{
  "n_layer": 9,
  "d_model": 160,
  "n_experts": 192,
  "experts_per_token": 6,
  "d_expert": 64,
  "d_shared_expert": 0,
  "activation": "gelu",
  "moe_layers": [0, 1, 2, 3, 4, 5, 6, 7, 8],
  "router_score": "softmax",
  "normalize_top_k": true,
  "routed_scale": 2.45,
  "balance_loss": 0.00444,
  "balance_bias": false,
  "init_std_router": 0.00802,
  "lr_router": 0.000526,
  "n_head": 5,
  "n_kv_head": 1,
  "head_dim": 32,
  "vocab_size": 3903,
  "norm": "layernorm",
  "norm_place": "pre",
  "norm_eps": 1e-06,
  "positions": "rope",
  "rope_base": 10000.0,
  "rope_fraction": 0.25,
  "qk_norm": false,
  "attn_scale": 0.177,
  "tie_embeddings": false,
  "parallel_block": true,
  "init": "trunc",
  "init_std_qkv": 0.0552,
  "init_std_o": 0.0,
  "init_std_up": 0.0552,
  "init_std_down": 0.0,
  "optimizer": "adamw",
  "lr": 0.00192,
  "beta1": 0.95,
  "beta2": 0.99,
  "weight_decay": 0.19,
  "lr_head": 0.0102,
  "grad_clip": 0.5,
  "warmup_steps": 439,
  "schedule": "cos",
  "final_lr_fraction": 0.0,
  "batch_tokens": 65536,
  "seq_len": 256,
  "doc_mask": true,
  "train_tokens": 350300000,
  "steps": 5346,
  "dataset": "wikipedia_en"
}
Below are experts of layer 3 (counted from 0) of a mixture-of-experts language model. Rows are named router (the router's row for the expert), down (a neuron's output weights, with its number) and show model dimensions 0-159. Each number is 128 + 32 x the weight over its row's rms, rounded and kept within 0 to 255. Numbers have three digits each.
After each expert's rows: a language model's description of what the expert responds to. This comes from a sample of Wikipedia text that the model never trained on.

# expert 0
router:131082109133188053195167122108106141133062161152166111113152094155150125116144154119177110155158124161085141160075159143149084136092109157147099094111147080086197098113071096129103168144119163093091120169173176104130101123137136102146091174114140127170118159104148107150137118133147089170114134171088075094178144111115070169147169100128087148118194176139139097148107088104129079165142171150101092078159147142161067133103054123133157116167082132161079154138171128122171171107134155
down0:108141142199137051126069141118158098184100103097093130176131076154078076068134074132121135142111164047110086110102091125103103164124151155184152117137177136111147139102185164166092059151096071115180147175154177132138088108149161115139154206156205165137116181089100126148153105137121114122143145104081156142165101102111168125142087124186160106064083124142091132130145125086159162136123103152101106149148091181132122111106121131152119091170130143171134161166102126119119136139095127
down1:103159109206158116089133178141128127128118082093137164138059073075127119094106130082128142188172167117153122116197125148185128112143136136124085139170107134184104140178161123096145120110142170177132135118120110104095140147094146122120093136127142054047128093144103087052166121164138194155051125170135133140145086109122063120166133110086119169125192126135142117181148112169093120145181089096083111149158128076136169135130082146120138131166133169128174099078119116124102115143120070
down2:162104133138144122072156169098129145153135100075093149150124116110161126157118098102097132093105104171190118127120186092177119101074172139202072115155129109146107134153140114119133150133094157114157093103148134112150069107139180135114139143075138164147125161152133147170075115132108104167112120122131108167068130157165154186103058123183134095087098177142134121102059140154118145051140150130114157132147123079242192058161109087089115120173141151167137114053151126142112106107129128
down3:136159128190135091091086164089126077038139118132127118127123127143066113185133141083119117157101133100152176149161125166158106123163121158163135113040120130110101170093056198113112091143143089165214175133090183098126121127180166140136129154132129151145127097113147135162134099123123124080123124135153196094161154144130139163137108139168072111081129196108151125084177110120167118117070085150116113144154095131161085106082147105135118093161205159148104083064140143139139143158111106
down4:125135095133112154107126161104153079194101121133094162139132145132149187115119100163110177131097110155119157126097193139141115117085126112106167037111129146078149134178141139083168093175059049133182182186144124138065127122115164114139114146082148092152160143112127159076069157168118135108162112118154137125116093136114152169085097186063110117088157068118124197154088111179166156093113141110104155111134119102173109117182158134142123157113151085102113166173113151133074113073166132
It responds to: Early word-piece consonants

# expert 3
router:066179114116143126151135167123133118166159170086117103105123141137126167121105193118171125178098136091092149131107163199124169074169120025092172085116135124116099162119115144126103083155084105140078139091162135108153156088104168129183074178118114191126156098147068111122069154142077118144086107098117101138087112134130124103128133103150137111102148120085147215137127132158159151171150104079175157130079121135093084175126139174124115124110095175090094190131174161148124095161167145
down1:112110130116111097111134098123124136103044124108107111095068122097151141067163218059102188141125086200109101115114151133095143144141152167118141103172176115104100131152146117150145146123106103189095161036164095127179099116149224092121181123090163157117109169139124144134137117153117125165095108091111105182100137135127114087133083146179107137084081115118123153125156123157111171135184153117183128078133136137156138080118148144108143087149166109087102117146184177178095104137186115
down2:091127080140135028083156159169171113174159085070133111173114157125204173070088103163121091091118129155145096128145137177128169118164116077150179160126171075111108139089097149121150138125078101122121159066187147186078135138151112073073154117106141163093117139132134149109135137088146096091108154074170058127102113105202134089138114178132137114115156111121143078142145130140109126116111149156153111114147131085196093143124112165130102151083173170144185151166162155121111118143140140
down3:105126110155147120161145103104109172065058115165140150108131084121134148153138216058174120161144083148178156172156133134128080136167082116125176079177094078134158150127127105099127140106111133120122096152124097151144113131137073152114111109178077103141118081107101135173079142184191138129117118105152145163121163098102144112101189172179120135114111168131100147131138115073175206152132111140082121107082097123137127185147154159156112091147063105179045120153112183067122127113133123
down4:135143092120090171095113183096138169163152141092095108135126129131128122154117155105161142086176120100099072175112181155145145147151103098114165059133175128131070145082179154158184191131094169123125149135179146113110125133079101126128151094134094155145111161166147115132074097096105052105091094148136196173147121117139159076121167144036108133079118119127079111094098115140112098100110080083139171161164097147173084077169131127152136152096143155162134164140098162112094180205140135
down5:165098117184127140130121103090104198101075163145123156163119074156120126114109092163180116083083112170095133171063109124137175154187139156095169060181149116099052116114158092107148117183077128169140126126144073137114154124113143136176124064064116122154144117127104159141054129120143077208109090069138091135088112179184146101143111162115157114078098100146160166112099112149146152092133168121186143147115098131121159105126162135108107110133141145154092156179126156145123120189102135
It responds to: Small numbers in scores

# expert 26
router:120093083114113095103125159178146109143167082101129189153143138139167106179144090082142132069126156109116130135026118125157095140136169142113096188112185091088122089158126192108132080096135133111159153114063176113110149090130134107177154140172153153145128116123098122139107093098143088129138206142102105126189119122111151144091142166189210173170142132107101111102116102101070107117115099131102142084168163177103138184080121099110131151087111110093120111132138164173086131061168085
down0:169114128118177120131155050115194181135081147076201125156220158125124112164094134138138118141108118119131109100152154210105142112165125160095154143124126145110126075132071112148183157111123135132113140194134133127098120116119108083141083166156052133117086106149105132074105190113093124150104120079088141142133146095102093105115178113162135170206138081152125092109133133157147134144143112164106110155154166115188107133144116103084138102100086164167130173129126097117117134066094032
down1:165140160107126169099150115202153091114075121075148127198071150120129107198100123129156131092062092074115063105182106120119094126149167119164089129124131140133092143115165132095163141122131113135094114172086188170087127180152105073154075114123121114147123084119130148179134156100061150106107159166134100166089167112146093136107111156100156104121124141129132144082163128143102188148165065109110113149132069088186136165151110120085201165143136177099093138189154155138135139149129068
down2:183124096114149109116036136146161109098108195095146079091105176161172128149150115047138142119078187133169073198096117095195100151095132148132137126118082172075195148127115140133113110107197116102107136116123119145112098167115182175122136128128115158175072132220120106082152106158147164113148112129133116106195138109132155074096118153111143108082126097142144095170135143151099143151099133121114173166112157108086116122170143125089124154111137135105140102090084158088064120131183140
down3:105130172132186149120156128151101082141120147146081111050093129164142127114098116213170165142128156104141168115162153153098063141108093104116129067094139099168164091168115156100082117141123138171117102119209098132095150130144132133125176126097161154142104064110167141089146126151146106149113194120124166064088112169117119121142132110115111093152161082159121137126060134122094129154162137126087087166128138124118120117182157198106092192132097110070131145182202142070094145101132195
down4:147115135110071140103178126186074149115091079070091170112121175155168165124072152097126148108159125135093127112103092126102166135080130113075139075141130101129084098110137061070135104117153124213123120111130132145077237168156161121094165137133146199134151124142113115141104163137129091118141193090134141101127148110127157136162174164137135173083089152124110115112103120127122221135121138121135088132099151149163163153133108164115122204101146098077111182133172073080120129151115158
It responds to: Line breaks before sections

# expert 60
router:070071123156130127139117083089166124160164108096130122145127156116068083157170130099085094109147126124123110095119056082174164088161125104176160087159174127150124169084129100076154189084175140153091099163105120083120123065062136140099108133143089176137132156181095125155190115174102200176110105139099195107134163142110147105116109110120096151119104150144109086167114142146140175123094162116147164158112096092151181123061161114120129158112129119176187156183118086148136119123108081
down0:123104096137203069145151131164176147146141125083097100087138153181130150156104069117068157097093141159157080049104194170198121122160094154134137115125170110098145108127128136183118088159175107088121128137136174130117145100131099147197116089122078119149089106140096095071145144160093109134133113160168097145133090086156143108126101119089112122116137154162164143130138108042086148100189059122161179135162127109124191095109137083177075132110135121177161141164127113152117146082159143
down1:127096107114089151127130104149115132139083127108114120101072092114147099100141121111123127083164090114140145170152133121131149167109126095163075117145145121113242083118109077101185208144142077124153086123142127127067180110138119133119158163090141084102156141134121088100170174083159166091149085096106127164115137126067142155099168122093160088073110122177163116192098139152147173090092181111125138059111154094163123107192110176183178115103132113160151168105153144195150162142099112
down2:196165125140123140130100120152145126051115150098132102147162094171167137130180133157151127120134096135129135103094195080136135172117101137125122141139102168121149127200104116079121077108153115142146163121107173124135100139141172101106203097127126075078119139099140097115149127112156062136162224146108086087131155111176101157155107116068106079074110180127063151162145125104061148069128125154087150156146135096141136058145117115151157172060154157088186178115102128103148106097092128
down3:080155116161174164142103124141127128105168144111109166105137143149087173124125135138120176131111086174087189118119124114054092087173152125152150118123126111113133086129131134059155147097178124107113152161140159073155087125119146041141174144070124120146147094134076172063121179172202114182113095098122129184154114131112159104104093140173119086131155111196133148103116196152112122077115130136084099109132102086087087062140148132087116121130155134185143208080144170100111148113126156
down4:143072130098083187107166109136123124086167130129137138052184134133074084144126116138133160118082135187081090090110188062095108128122128142112078123163104132121157110089098149146157174090126114121122117149132163097127118122136174096128104104094135143142178094149119159148186111160153174093202105095080130097135137157126114130058134109184137102095137128072179137116142209128179162118086111148100142125140173072144168115157130103183168114130188154117125161064106128079199158092115128
It responds to: Noun-forming middle pieces

# expert 14
router:114087063144119095154136103160163175140149136157097100154157093133075114201102171100125141119096114105172090090095125134163172120140144128202097125166136128160117166117167145146181119071163122087123143182123135116119050140137108114107097122204116140119115109095110080189083147138064141157139163097139090138160161153066075074137118142116106116126112146081113108146170025155145101120117121146153149125107160102161099162122166146147170152164074142135081148146071125120208133104152101
down0:134130117133096118156131081179120137147117131161143154162126117095052160113158081121165181109078104140081180158096099112051169051134132081164149109208157156117132100143115124170107081173124112113104133104136090137138116116122103127132131208138152189131101138113065134092145142070174095142121100123143155160130088124190126150144085102232125087129132107170115124145179090085170085150138114050121174141109106128116130135117137139141174108114171101135117126177096122196130077126137109
down1:158101124116108115085130151110123148122089147088074153126086130157056140065113146105106154138157096070092169146083173119143079052141143132166050147179175109135140143111096157110117047097141173148114099080113170101109142081110138182142124237135188159148148102138121107123136146157100114110094125091128097114111131162137186137159168113114161126171074120114154121145162152126103153064147110179168107150184151097088177168116144111135173117160126081133064165148125132120123140165111142
down2:109119136125176144122127165104198127136147096088061124175102082093142172144162108120144155167142082108125086123154143118090120117084138124117125104153190085104138136127172128156112133120103172109125126074108111205178172193138116180148104125109131100120160086082101137125110196131089143111122125135151105121072140140030143043116173194129203078067135149156134131132141129121083168133122096138121185132195163095165152148118121101110121068100115146124182113080154113122133124097112172
down3:124117092129132095142089155136120059127164119114102143185119128072127105134134131077128122176119118136116177155108208124145086082150133067113140160133100168141114118086109123161117119092141137134199117092131122113110144132120100100168156163121105106104153142111163108096132124083193135154106096127107129092097062169149179112121076149226176205186097139119117133142163217120093147126082095153078106148143138172104173084097088089102163152197110122113108145119107091175118187145156096
down4:053156115131176124137119184151110160137127117075150152100188110197125121138094159133140122131038099062159080147153214094129177147123131178107132154129142143173120101144085140112186178138102119169137185134173099095065105095170112090135084107088163159095112069085117082152144149126110129124139149114167074134102150113120127138119136115139130117152130077166088143082176095138149098129097128139087092165182097173154146087073073129126166147154125123103109139214147116117127148153128145
It responds to: Place and organization nouns

# expert 29
router:139106176129055130122110125120144118137110057096155141155139117102159106167043159180113149070145116116129102200137090142114139114131126105179091158091081055087118131107089136147111083140094095107099086150135124137109152189102212143108141199087092108074174114102153106160153106124193119140130125162181076133146123154185132111180075169173096120102152123141166165140166105136172119193131093136147130116151107086127130142100120152114150119113142165146140172119076135120167102100070082
down0:112088133104163087149119138128175103141151150139219108133102136087120120120115134114134151134100165112127073102158110138126071077176078111124120130117135148197098125125124187087115172113094060162091133123156118117116078135169115123143100109181106167144173106090140127083130145160135116109179124128131131187126088147138110119106139153252126168103132043147138162125083128124135110111086157098123142153125141115168100130127179158091155147142145200090137127099102136071079075220180156
down1:106095138137219107128136114130143130172111128189095106166082163160098113150117121140134157101137143118198101138148075134106130094144078120046069131128174173089146176141107126130161108075133119163118120120146140149159187136129126128160167131132117097184088105134119161160118121110050104148153135117081115159068148140077175109133157122119194084107068129106105134128080121137158168161093085112098143132143137187184079041090131098127131146114154201130116155138105105108171106156083190
down2:143097161198140100131075163110116112124146166143114135086174149146152091142149152155064113070155077100167157087065151149151093104174142159139170113171169145122130151115147141141128195149128178112106134102096193062100045100131102149135075111152105148089171128134067159156134091157121106047158137151157090144128117112143097119137136084132117157107060116135114092139118139132181114145168088093128125094127146101151108082171152104103129123102171087104195122145206098104166164176108106
down3:178131136090149101140152114192149094145104136108086114063075101174077099134119086115161122168143107113123141152116068175179184160104148076130154147115139140133110190147134134095119092137101106109110183137111130142131199165166137116132167170131113150186112112175068152059127144118136089110092167136176127128160089120118110147085102101045096149134127080192124106114088143081048146124138135105115119131177143154126140104128160115155209110118079119150060175108087138153190134131113151
down4:149141142107125140141084140091146126161109070121117111155111108119115068112143197142119171142137097086125070092079132140116169097102117170164098179153121144105128127147131093146162110067108093103086073115168135079134210113160116109107144107065177123086154089096164161137069114122131121098107101185149144071120153160189175151176157142191155132107167179170130149093126220052185118112148134134180146090138114100136124125185142139138067128085107104168105145137111135112148104154109136
It responds to: Place-name -end pieces

# expert 59
router:093143161126100152107101132080144109097136116135111142148124133116172148112127079187083169131071152083125137093159107113107145103163122153090081140101181205137149111132132126195136140149126068129176165125126097068121159149082141127172121115159148104088159182132163110104095127093127177125085138126151154206128138112116145183108113140121130102128157067156079057127145137137073143119092137084123133184169092097109191126059197135197134140105150101118198117073125133106080102149093078
down0:154159149111127176159138140129164116157100155163083151131073134136145121132070076108068105097143134136109108126068164128141179155137104123126145143162119086071147151134141121125136131147097076103118121155108148160213106118192091092099143098143116141184147106115190123150127110089159101103065085145093168129147121129179176082108113141125134128114052099138113164122133109125128168111137078104104140229123086179185089133089130092135162165162118103102169145153139113211146071109200083
down1:115118154165127124146074086080146148151116142077200142115156125103167082082110166162054073143165147185131164121104181179074083066069153150121109092108100076115139103134108150110140167118085132149129170089185170128125137138072140159103102103140111122149141189094102108165162215144107140168143096150094154112120158157095102161155128214129098148112158172113171095132175136126095137137135109094077158137136116121101109076081157145108152076119142136077146123148169130103094162107125164
down2:103120249094093092120130134117135144146098128154152114074178132083078146120110114174143133123087120164165195065125073101077135133143145140147109114132096116146113137122127130151146129150092162098117126153142084070100108145033092140136107120120145140153124125155137128157108140131133114153172100139192114180140115213116151072123164172076182194145179113080085127090101155129109109121100065158140197112155153102080117118142127121107121140198177129149090136155172084105098142114123159
down3:054146148153070108122105154123110139124120134104141125128066121129131178101135119170100126104157123182154088150138136086135087126159104094115096167112143080111047149132148142189105223172091137097111185101106150122125148127150121100047115180118162112108078110145121093159146157117116091102106151135138135160122138124148162107123163111183137146107154065135091139109197151073188145121129130173104154068133143179172127098145152159131113125083115168068187195174159112085150135086073111
down4:115165139111192153133154102064162127135110120122135115092125133149046118127096113136085126087121138181163108168125073191104180195110054070138135156081109117130156107091113118107104177169130065113104129177108096132128115177139137078112132115123154151145127063135114203160171130081119061141141127141151166164138102134165082080112163130106097122175169139132158129115145077118144196128154161104125113147207146203111098126125189193130121159154101110134092134151111104100110113087120132
It responds to: Vowel-digraph name pieces

# expert 21
router:184083128107108128098173205139098170095146133100133178095141152175136152121132114107118163093106067162090153138090108144164157156139120197096107204047133121100151121168084169101067091111109092123122184096158135123101110072128136119161131168114119158141131165151080087157134121109174093138090132119107134114123163185103094106147131136163155129131186093149122122100057074101173103114077137132124081137172158125140150150123115065084083167147132139107195162127177146156112124063165121
down0:090131166169135101086169100146162177119115127136110149138110098085090177127090127164082076124132134158096134105164121120107100115175169129189109174103168091102051118116130150132114112118147107141155170153148088114113130151171149072145094101127089146139114137115117156095145109115141147134163255097172122121136145150133087063160143092140084052180081097209148083181085160168055135140108114115158139122110146153125163131153131135136104138125122139102100048127159175124086145103108161
down1:126100103150158073043172096151148145076086163116128060154153109149144110173129182116161212097120165165154131132089154135130162117122143088138113066185113100155140118174116147128149150111130093120157143106100147111112099147174103159091131108153123101151113157183126118113144125107118186082159116142108234091119147106163148090108102091137120139196122132162144159157144180062138160128122100113133119120059107140033145095119114085143117097145152071108126169092161121066088115108162119
down2:141154157164102146136136036099123157116090151124118167122086099079084155130090158119148137108097118182165136155159098180137128081131124099120168133094138124100080131144172157118116138133087105134220185126130149193201152097093154098110079118154158067187129129158147112084095153133104128073127100133151089164111133069154183099112106107105116075124091159195117159087156148138140149083124165122153118075187121150103160115073125119129197129175109173093078128132121130146073142128094116
down3:105143168139145053119108158086125108085104100118088111110085168157102178108112071175150137110147118082098111108146109143033096078110104086021151152140121126171102137110184113070133119199139102135110112171150146180126163189151134116100165126154097162138166145161171133117123082121172129141159180164116151122091153124101170140102088101110133106130153120117125114116141152130146134121082170139106149148059153166130109123127115223179121133097107116086148180089127142111187167141088164
down4:140089148172170186074154093112167189097071116104096149114151115082140165164125127132105099090137129129146150145117127101088100156107115188103137124183160122124101113160100096124156130135144085115120122167103116100066166182151131151085127127146056136188109158133136162142124080126170185142143214142063108117102075178125118087135115155114130198213081132136163141146106089076092154105098113086170108128147076144124196123116114131101133125128153142116127088144184094099053156145108153
It responds to: Headings and line breaks

# expert 4
router:162164161127172128191169136086130091107124194143139061133156129077128131157102140169152131133102107085062092133136125127136134076138090072117147078136129153114135130101131093126176094118139116123070167059161144093099143117097162103136123133126119183206166162131111113140088190178107116124067105162132119076106126136109088112126108150166097167082124117078161154127154142189179154143104144089156136070140159094118093210169151141118164183151153138111062150140106139074099109165146179
down0:164111140142099152111105162157110135129130101136172149136103155149167146106116090125145143139097100129159089200148046166122112089111143119084105178150121116114110068127103128128122074137162022120125171136191141136160186152135088101142117081153124132051174158165094123120135126135118104100138129175198123146107102136115109146206115120166100146141104143181184181074154139142139120120123118126156084132100126114211068133155135122168090073124150046160151151161106091103123071114088108
down1:071130136095145207140107162079148166140128085115138112111074121108073160144174096149071199147110164076190047172128100110098171132119069121148137152172095097157111113080120126155118205149181101111142144122116125143142108122145118121130122063103075138088141126149118109154118111156094114099149194162172116174136084146191181089158138075077181123151131133126133106139108136138118109144105080129117129185173087124162206111114135104129097167117161130110133169125100087071125124153149148
down2:143092179148158095139101122085151188142104122126149138071096093150061117120129119136097102099167068127137117193103140172127155157127166134154130076174123163176102063068124152155136099131139163075122124108128134083172151090156101104094118146118120171122105155095101150168069159109143118100126142071146151163081118079104119119093104148149145087138182094179129139194156124108116190113126162113136094129163143096152201143117124170127206131097159100104077178145117101101182145153042145
down3:078129147097130190143109082130108144151121172100165161080117144129152130150143134095177166101090093149137081109111122148144135138043161105172121118101133081116126124102125128150079137090120162046173120132148104081150086160118195146136111083170121130152122123150124121104106158161170106121133077117088144081173105102140115138114139155080152090133100052125144187115165220150084124104173095161101128149144145189109136095116185124118107184122173147120120129159107172134121071210068176
down4:143091105144113081092134170120091160186111118105179143104127120119162124147172083108155163109125106156089177139088151105170137166113166170124063151156181120152071075097092174186095131151174144133123122150157122128109103120113099103134148067091116138120082150215115104143087205084125130109136130160103097086175127100121180153146086134115131137129195104099119116089075137100090087183095125144156166079137145094086153114098117062090090106145141140153191192135146117163164083145124114
It responds to: Small numbers in tables

# expert 27
router:142131115142192109167137074111142109130118109179147115171114102114108103119126103088145124132132189123185113184106105132122096133058132210139118146143137095098127113117176129138129083131197153138177125182093113098134067140130127125154170160123057103115149134177092106131162117146133130149169113047124096097129157132103184070173171107157127066133078132185178066092149154140088120088070133138171165139123144146133137101099125144078147145131044106153103073125130168168146078150149171
down0:150144134147068164163156147076095140109090151114133090139118078130149118127125118107162155049149130174130118099133067172191102134139141091102132100145127106131105142133119117163194189148118115098170096106098123141123170079093093178176086178156123066118129089171139117163117093107118140195112064117074100173103116093108127135193120141187076186150143147146115111154106137185085127143156157097132120144125174111060159177121168122107173079136133122151216126123125102120124107143058110
down1:120109075106154130151147100142150098095165114114110148115124086137128150140131088091106146199130162115115122057120104090109153158176058094107099155092174096113138109172081133106088123075147123156151152091154089110137157165152150141108160125086100179191172061133182149070168129142148113100172109193096081120097098091138101148134151160129147095151151112149092147182149128111150151121094054114090112145147112095114168095120096215168162126144140185120145127093097103149101206117197115
down2:110185140089174172155114062130058130093134203110135106129114158144176129132122112106136146139164172129105195127189112089106148117134102081080106064094129070138095056127112097152101153116171199100113129134169106113079152175136132176145137133120162095181093121150182097112153150073145106143134164132180115085078121142151134118162134152154175082108129123119132111128090143145127094100127144130122076156128182183062094125101161118102143147114172100158102163084193113166078103099130164
down3:110137157080115143052117071139154161143127125138158089110105138171161166139144121100084138176130110078126108090083098141141103155162170097165060166120138194146124116125022116083196141145066155174068133102112160115074104157093120187103132128128177169138084093085149147134110127093152168153102139084195139147118181099090102144112184084170118126108155147136149152169161109158087163154148141099145086143118176090090139127150107158119134085091107117128126103152138161185100142155093109
down4:158123132080146104106172095109116100158178152125126131092137142157177165100154098117121118159155109149123183138075159121137141136146089131216108131106142106209184157127131142095193108124137162106135120063148082045106131161115125107065130104086108143131057104125156192111176118143140169157101150170111133127166084137133072146148119113136106084127091068155160129119131103113138174067109109171190107138131093137104117145124052113101125113136105199118148138069142086157116137192064133
It responds to: Mid-word fragments

# expert 19
router:145129078172121149170099165132119181147152098132156093098184103158081110150128153074092146084071077178136112114161153094178127112114130188151146096162145137104097145137085169130176135147157103152119132114168132104070103076132134090112107087147139086114116120134115098170203170142049147144141126150163111080133119117114055149096108160112125157137122117172141144118110126173112063123111098153129108069137100166146118122143167035105069161175101075165165090154168168122170137133192133
down0:165168077101172140124090190124104138095056128162200141178093106154109126117149162130110065137132132102140131094073069166097078106107109155126127199134113133124111123116125184112096107162136180101150169092137165209117134192150180130087062114132104152133111112149134127157147114130130138055126173126140110129132099144079117139150148075151137110136101095055202153091172138108152141127127097140162099113133053103171102172121128141187090162127117135108120138162157124123116191128097070
down1:142134128191074170112165147077164106095152157095158151154156156152109086078168115124100124165136097177055152165184103101139068104123172125100062150081146208127123132097133092095082172130183174145129134140149120147082132141101119179167071092104111136098167137126130133114107153094177139133129121103191089046150100072121142054142099132155067135122122100116141070178121145132089157115138117145168167104140134078117179133092096171128126144109158134161142185128140142140130116146080152
down2:092068145144142117136092142192139095165151179101113129142130113125177090113087168118150133139114072113145167143126193070183108130155165137143119081127153175093076218123079157142099081112144168116087079136134132160186169099136142089154106197154129091136117119114155089136122128146173156193106148138069094097128140101163094124065149081090111160166123109122174088170108154139063151144057149086111057161159159141102154119124128133131113089128102136130150094096171131143160107117080108
down3:171153183150113119135182077132170101187122054061120119148159134123055123125150130101159144126144157087105162146070116086139168192082052155146100107117149161151148117097160162121165163185066114084090090108065127144079052163108097113093156134145154145106115100147168058146116112093130102128143080139144161123179192139133122107147131152119125083094097137144146164160113100125165104139145108130120103167094127108118085156141149202095129141098167114155152082197155125132144110134159126
down4:088086095070073170190069096102166160110135171102138120171149130153168125103098128093116173128158166117091154134163146144107123072126108076197145085182130167124199176155175128149123074112144127185079151098131092064132132158133155122147124136143144137114105120165139162126128085118092151126140102140153126144114118128134121139122034119116123117145161075131101117172175097121086107188139106175137118170100146125171106122114077125164171131082109114091073078169112202105085095153178159
It responds to: Country and membership words

# expert 46
router:113119144162083093083090207101163089126102091085124149140126099090105122138134154168149095153090125112182107143146147140125161134131116079096088153110144163134189112163117107148138222093115130101201101091114140103130125163103143157100166151128170087069172160154149137141112126081079087097145100168152107097152132158115124121159165155100143108176102063060199120099128163087176156098153097105070166146102170096122152205147162111113208110126145151151157128103130178126119142089116121
down9:107110209149126128138175144136136155172108129120079099122078145125131070133119190105123154163101096109092161201129103078123076169145188147159091145134114096124106138170155151105057155178111123166136115110165200065080162132041146158130141099151070143096144185118121127092118120145138144105128132132120089115105147075097144151161112144149168140160154089128143098121119125069126184124150110138192049138159119184138088100146160066139117112119128171141096160087108152098101104129170080
down10:106165157126127138109100109141132134143107123128189081186083134119172084107110092189098100116067067070131139096167125079133172142120092183108123163163119210140074094121125059147141169119133101195126138138116113126133198116173163141151104154169161149143072162143077111058132146106132142116138139124102108097149088119131134145102042110086107157131176115130165127100131108175150128125109128096039106124102127145093158143176117155174127143175168145100184141120160132144119089113200123
down11:120116160114115178119144189125112138116108148057187101120123139181142126156165150171131161119119115105091121134157150166167150143150089111105175090127118101103118074121136145093101104178074102148141133172169163131085108153122183151134146130080085137104069106201117083110108136125182093124068113173127099144102060187106111158169120129137132163113153069116103117111011130109165130140109074166104140084094129151140139142171148110133178113144123107176188123142147139058102114159171070
down12:141133093211095090150162095168121118102124064141142136131166113048166128150122100104124121192139204091102103145100131141136107165122092151164087169093155171119094120192152104101137150127173099166130058093138120131122145120116099057127165108142153137155173107171084133103236129119151096105084143149164089171123120097110133084134149183108088124085106144102138167117110099210182129102143183167086101119090093147097108119095145131115153087129155088128175136132128113140163146095118155
down13:138144125135109087138150142105159112213164088086147148085176154073123086163088144105121077116132155201116108205132114091211115163079144136066101203151165103027124121119154124126090108097131171119176110044164130153136126154115168090153141120130121102104111105136130107119203154124157152116129142133188124124162096069139103082094139161111121175084151173161093132109085102134128114076162128137134104156104102127172126105121146143103153186106110136130123111143116105119149149094130186
It responds to: Narrative connectives, pronouns

# expert 1
router:098120091158114175095183125156155162154125122159126083150122136113115142080144130132082098112138134121095176086150161173112049080145118160131113191116131118072167138073120133126105097152133106139096097153128167124087097152118201126138127116127099113040195115152084132146096065092105071191159095132130111085154164118138153080126094150162104161116154068137099156081148123159157146136122062121162169088138153168166129091116143146082108173121166179129207122137134154181153132092081166
down4:043153155097189203122094076145082142148103116103134132121072142103148115032123165195139108154150177116157186120171129135132165141112102123079146076136134083125072101125114141156138197090136120098089112102107090112156121127092047117066128095195148142137171157150115128125127129122141194093147093148147073159105156142151166133133121130126153145115095164133073100098105117147195171147167121099109160097132093120100094156135173102155101122128173135178103149074142167113137156141137157
down5:150113123078058124080158216123133159146159202123113067105186114108165101140151107094177160104133108079152080134103100123161127127182068092157200118113158147117132117097064116143116118107134145124149171053156172085136096104131127166175096099124142141127103150140139134097092119124115151187125150151109199086134131146138123155122146040120128106176107088094171135171132183154112139095068133150122147169172137129143186135133134092129095114195128124087086131161137116095069109142123130
down6:105141069116157145140118115154151153109206070156097149119194137150082159119098188119102144144122151146110047050111076130147091078095112146140122116138174147123196169120111149143155096123100135168088144101146151119097138128133089110118112111127141096144178110178140120091118138105107117143141098133117137126138122144105193088153091176098140131169145173099167158181064130159131122091186136143130107112094144119172155108123101165158114157105157147021070130104141176045110134203107140
down7:125178086092124145062145171109130162118107104142135110151098134147169141097123160178055149134127085121130107138136128109100145152190121037182204106127083125072103128120146162089119164183156112139128134128077096198059156103087190119092156091141145170162103164134151135122137129162127131176127100118138146153087184078107139086138120129167147164083121105039101118166122100161123127135088145173121189141068120114132149123115202103066129146127144127131082097156149136080147110124152135
down8:141170119120069129152109136156079063133122128125153125156190085100172132120158104101096105142107134109110133171165137125240165132162110161074127138165100148212083125116100075125146136107146098081142190105118134097088090142120153120134120104112147130101185139127040116073105130066179110115196168102137114125070041154142100139139098122090127139165073094131119113113182110195140159172153110152160119145124128130146143113141122117124174142164147149103085128183118174117094108109131164
It responds to: Sports results vocabulary